{
  "n_layer": 14,
  "d_model": 256,
  "n_experts": 32,
  "experts_per_token": 4,
  "d_expert": 256,
  "d_shared_expert": 0,
  "activation": "squared_leaky_relu",
  "moe_layers": [0, 1, 2, 3, 4, 5, 6, 7, 8, 9, 10, 11, 12, 13],
  "router_score": "softmax",
  "normalize_top_k": false,
  "routed_scale": 3.43,
  "balance_loss": 0.0147,
  "balance_bias": false,
  "router_cosine_scale": 14.0,
  "init_std_router": 0.00748,
  "lr_router": 0.00103,
  "vocab_size": 16384,
  "norm": "rmsnorm",
  "norm_eps": 1e-06,
  "tie_embeddings": false,
  "optimizer": "muon_variant",
  "lr": 0.00926,
  "beta1": 0.95,
  "grad_clip": 1.0,
  "batch_tokens": 262144,
  "seq_len": 1024,
  "train_tokens": 806300000,
  "steps": 3076,
  "dataset": "wikipedia_en"
}
Below are experts of layer 5 (counted from 0) of a mixture-of-experts language model. Rows are named router (the router's row for the expert), up (a neuron's input weights, with its number) and show model dimensions 0-255. Each number is 500 + 50 x the weight over its row's rms, rounded and kept within 0 to 999. Numbers have three digits each.
After each expert's rows: "gets" lists some tokens that make up at least twice as much of what it gets as of all text; "comes after" lists some tokens at least twice as common just before its tokens as in all text. This comes from a sample of Wikipedia text that the model never trained on. Tokens count by the router's weight.

# expert 18
router:513509444488513526437540440532476466583394567502520525512542515468585466437471517535488484496506503524481509469489506536453565516476529525523463440487564462420428455451452483545486561514467527491477439479551464412531472397521433579523462495486457508497480471555482471422480525467533481513487508511455500467512490563490511522518468518502471519484502445480489559531550475600414529571489457551492514545478495545512494601508481448531572410451473497529498528489663403367563478481616617488495529419532548443520560486434567505514547417568479432487491564462421556491433470416509446413542547604454420395543413562388503512538390381553550406547502570538516465497515452494606519437490518517518549469428504457449488478478632539507490557512392521546511553513537526521396456416582489
up0:432494522527483573477496479442636453519457508513463493495531517528525485563468390499535539494537588389496483545509478548576544457553456534516463416402532446410520481439573424487497537512476474568540472521398397489435424431517549489568544499534516440561432439503566452511581457457502561417561477526530553472577512570513584613627539574560480583578463524500498423506492571476420549461491549435497572511405600529494437479548505595532513482524553591638524535490445460555536454567521519533389438542524469454466468527460431443477447601463536414479591485486553483509508483516420501453500485526488499661448504497492452502546431541556506511472508554617497510451522572468457509497483465506531486488475449519485456495536483473467534550468498530503505518471404508482504456504540481
gets: "- ", "(", "|", "us ", "ia ", "°"
comes after: "\n", "- ", ": ", "cin", "us ", "′"

# expert 28
router:515385581439474414474429542472508499530605540514495487456544511527453500578460448453590495506551517398473471529552477435572490450467479489467562409440487522483506403452497551458579471541528556536504531556493462492504512461532405498409476498554441487519558531481487446466596538471568379438449407454535612432559408551512600450507574442500621484527552580423503508507596525493487532511538517517470505467508510504574535578413558462394452533490536435515564595443450533447495455517495499519497627534498559546480440552533449458573458484474471485391541507552556471465463561517400543495538529554436559432510531494494551528434553503491506540460508560485499492608503538395453535507492444405436495455471487519400497461483486515445580530432515447527526540484559446433477527498564503
up0:475463532586480415501530538554403514399465541504460547467462468502411512448483527554547471403422420417476542425531475462590497574474499445431515444522486563542487485420492416458552515504463464476462596506437522472531520507492459521479540552513483495450519432575371533505556443565560487381480529443474489533492498476460549570461501472519497521587468578552545527400465501501466498509436565467551564582523462465590532455429545540500497437528541469478418498605490488493588561529507444510468372459498496449472431546553512471428442476450561568441476548383476469482606472507494467507480536486502553491554514483539496505508498566446470426535473505432566536454480547577504557496435540578488528553601461518430525427506528428544577602450485522501548408438501441503628503488554604
gets: "\n", "\n\n", "\n  ", "'", "==", "==="
comes after: "|", ")", "==", "=", "===", "."

# expert 22
router:443528492483507607387490459552524557516465489469443430490520498540481435550591510527543506457473586414486495576546553480537524514517455393535529502540514529453565531498443473522455491509431492499469515392511424573380468473604516531483608507483487536516390523410441438517573510470591482493483515525536466418480498500475555522526480488410573466511541432569455473450424471477490520490462434538478556616471418519444521489551531421511464540559579457467520475398465508529432532519403475522527433472517502521498555538377463449497436457459498544377445508558463414458460521575582519593504518408600586561519537471551583469511471466441392446508514497548553545532508501498493545473513530458474524459445609572459489545459512552490486424491500496626520506622459492497476502558467510
up0:463631470511423475584467536470483516520442579392536561513504555460571490491472520518472574421515500549554435518478509439518560434555523517545574578591547530436473537503431527629455477480547509556444507616501439511403514526447497418525546522550512531426445500471458519554464471511449476467429506504451528527451540496412487457478585461540529534468579475526536495520540562488432506463425354517506461439592427574469506474535512519580545450571447544452465471515429506520472611542557531515563554455478420512502516467541452454434506457503532511646416505491485489622563566515489445503512598544449488557478451537569490507504537472475571468515472614470438504470476499435529495457594490501507500487487548508548428501518512478552537636520575540531424490565418420525500498555544436
gets: "a ", "-", "an ", "one ", "A ", "first "
comes after: "a ", "as ", "is ", "with ", "in ", "of "

# expert 13
router:549474482527471483545561481502527552482553570508510473485513535527454472423562570519528516477450483514464493520420452537460546453435510572517498536503453447536500551448561603473516562567491486486500533550457580445587445380410437540496508560495533447518563534525452558520458531530461456462521570495426513447556491390478458530446457473513424573448621433448498586502502443542535442552480634482496375504515509469500515500535547521533499543503404356476567492497465500468464506524504477501435452529468543588616467536545541510525476508443432420452529494486491585641543449543493547495463459527486444445584590467532521564496510541558571478453578519423496533483507509433549496406440458497526535533468470476518384523435388492486444480431436514438506492489645528529571476480510381
up0:513351507507503469485434498531449532533466607538374562456483552574558517609481486444428525516544433504595446421555552445572502556515462591445492518494569535503576508374566584575446567531523585477555439497496528487486499516483350527429546496583595429500475494429516535467464465434458516513520495497443533511545525475525514422529425458453426461544485524523494489553479472447495461442458538465535443479454484465447506586520523443520493405454550467539591505531575521495504454424543452371472490522468488355531513609529473521544519495502408494511478560544476503474507459429490529505596568470519476606481528475484422443536418559523614453494524450543546501518464466464525547471486497442453544582534497487473577502455514510551506477500472481508496601497482544392449436538466506
gets: "| ", "; ", "\" ", ": ", ":", "– "
comes after: " ", "\n", ") ", "\" ", "0 ", "1 "

# expert 31
router:451522485461504609475539446562500537444427582441486452490507438490445453473511378539453484468438483548371493510526478538576524464561481570468493447449450453505489478498546510554504511526514579477502464510611427568508515558579476487439551512390524598501533484429503478502545463578553521539423435534475476473588463435462400470495457439516504504630440507495505496491520519453587521506580537541466567499443604522422469547577505449425551504524445540507486519515453478459475446448487564474454403614430509534448471511446510465503474461504509430474509527539466463542425530513577605557572458456539521499480484370497573507533524524448499443450546525482527450517515402569542527431454576471489579551488569575486612501563506463610560651466500556480513501484408521501508483495443534
up0:498568507487520535569525510560486405510498488502474437560480555597577437525463470513499559495482561483415482454510477493395491510391434529492499474486509499494483459509548637452549557572539509522529524496544515542532525530400515530418467535451550553548489440540516495550545348519454458567601514504513506490431511423528591553502628481428440540507499484553451546507478429575529533412538595451441455516562517511502449528395536485614550531521498543456458375435509524481530539525507472475556566518591558520567503492493494579539578540475466513576492501465442499506502509479550417578515495514455489519450455462466516592509534586445490408549513496464548467380538452506523459599509493525399591485435522405515431484450523451448492417450493504492405584489623493508537520534558472
gets: "the ", "The ", "s ", "his ", "their ", "its "
comes after: "of ", "'", "in ", ". ", "to ", "for "

# expert 21
router:503490471511488515583529374525596540469496425470475491494524416429504528551459501467522465520491409385468524544553436458452596468446567500487569586473531495509453550421505576475486532513533579465500485567480567461544487533532558543418547413511477468490510407456510502559525447514519551370478480544505433561458480480472578442528498469573528477470478519541450486478508513500502550430500571490479501518582639486559483464546452502468497521502395557553453492530465581599509499479478437435536336393565505476531484467552430512470547435476495536472590427433521562575507553497494534449495532482438480477469533518564513507581507428461502512568432510473516581487427354520477493458627586482491446592532468494464543486576464395497459552544518424498487550507497513495401541528574449
up8:435486476501534529498432591490485502522576505505491471469507533489570509477455586524510534452432489479525448544463515528561362404611419447484428508623503498474536475523432467502492465498428527463394494458642490507476477461457636536488472441393536459423437486561453491561595531519503487502557518489520493523502434478464475489540495430526551420436490497485537452516500421461532628514527410488511554422471528543434483499482421574469442496530514437466510497529521401488428483440517488446466575515526444485456619495488503530507516579439549464520413511552543441481519580478569545495424454536471544481551424656559549509501501418394531432488485563535612563447428435469492456509467494511594515512417586554512511447449444486508495548520483422531519472477514486411494459533540516
gets: "of ", "| ", ": ", "= ", "- ", "in "
comes after: "\n", "\n\n", " ", "List ", "University ", "Location "

# expert 19
router:526486622444511457432316526473493494561523539569463548490515430449464514512549482468516570504493538431438420461400421453525542495436513526406494511455582501476510393470466508445486450497497525513477544398448453534584584519532502541448577521441440494452448528545473465415520533457522489485494516495485547434520362525471601519532505529520527587497430518489588473498489383538472492521522568594595456563553487465574477447415445489566541560445479500493479590444450513369537488502532550520502597527541447594486516542455529469494373548464503475514483504539502538584515538460557503601458493480459560457518484471452443513516529550526510538472484580499468466459569539580402559419494491505524452462561441496467454439491434473459531548408506469450437492523475467537560578426509538
up0:537556446481515449521466512421445424534439449503482491551570538482445503559509532536556533497452511513473484478449501522536442570523478489500546448593559578575571505485393525544446499438571544450465485512504497450499513512371501456476568524531507555482539492485466548518513457513519515496521496545488547574468478526542496507488479580495565530543488447498554519465562479474503476506493430528422493530516526536539522538584519425500644534517495415455522620550487633523619515444441498431504588520510537509450479535481470446638452462526453446478433499530541537437492520413544492463594659476518448538500567476522540463509525550508531512449520612522539472531368641391534473501531423521431507516415511587632493454486523495481539434589502457437496406579431471542494511470436436
gets: "\n\n", ". ", "\n", "==", "|", "). "
comes after: ".", "|", "==", ")", "\n\n", "== "

# expert 11
router:495596444440516499559626446485523459544507561472449577533446529466511461529505497449430471538562455453525530517467584552504407486497557576524561488480554575497542379574524544490561562544564425465533420511569557466560435553449449438520485434500574478524510524534433496472468560464567503470442477426524546484599463528557544544478471463494501590518550557493542464530524424504567562563467510494480564566544449480538521539516530586598552541482473471452526502491428538465478484445471595512515583487487424549453546524533455591442448527543440414430397507546478516525513553443541439528485460454476524509556409601498533490532516574349597511398516562493491414477479573468537539489469508480493457416468610443437449447442436511485471493452421486490521487507607471477584435456527509
up0:456479543435531515503500459517431484573513517490505514509463469605512528537438516501526528563501554521454528615470392586560502503503538439477489420527408487501515431587467470527473557504472478526444581518438478508538501467470499479430506469483517447407472491502508521517521493593465574410486449484414597486425540517521474531488469494454421544476466421565520473536611410440463520497439522442533444514521508481446494511434530452480455475525566470532507444432479550545504573571487483468512461505433558432461554596584375523564480401443410553544558529535613578496414537453505518484428560470477403588444517512540549487499505502452438501489549423508540366545613488470584443490476556470447511500460511454491522451447551523536516529583486389522572595430525489387421493526432566
gets: " ", "0 ", ") ", "1 ", "2 ", "3 "
comes after: "| ", "–", ".", "; ", "/", ":"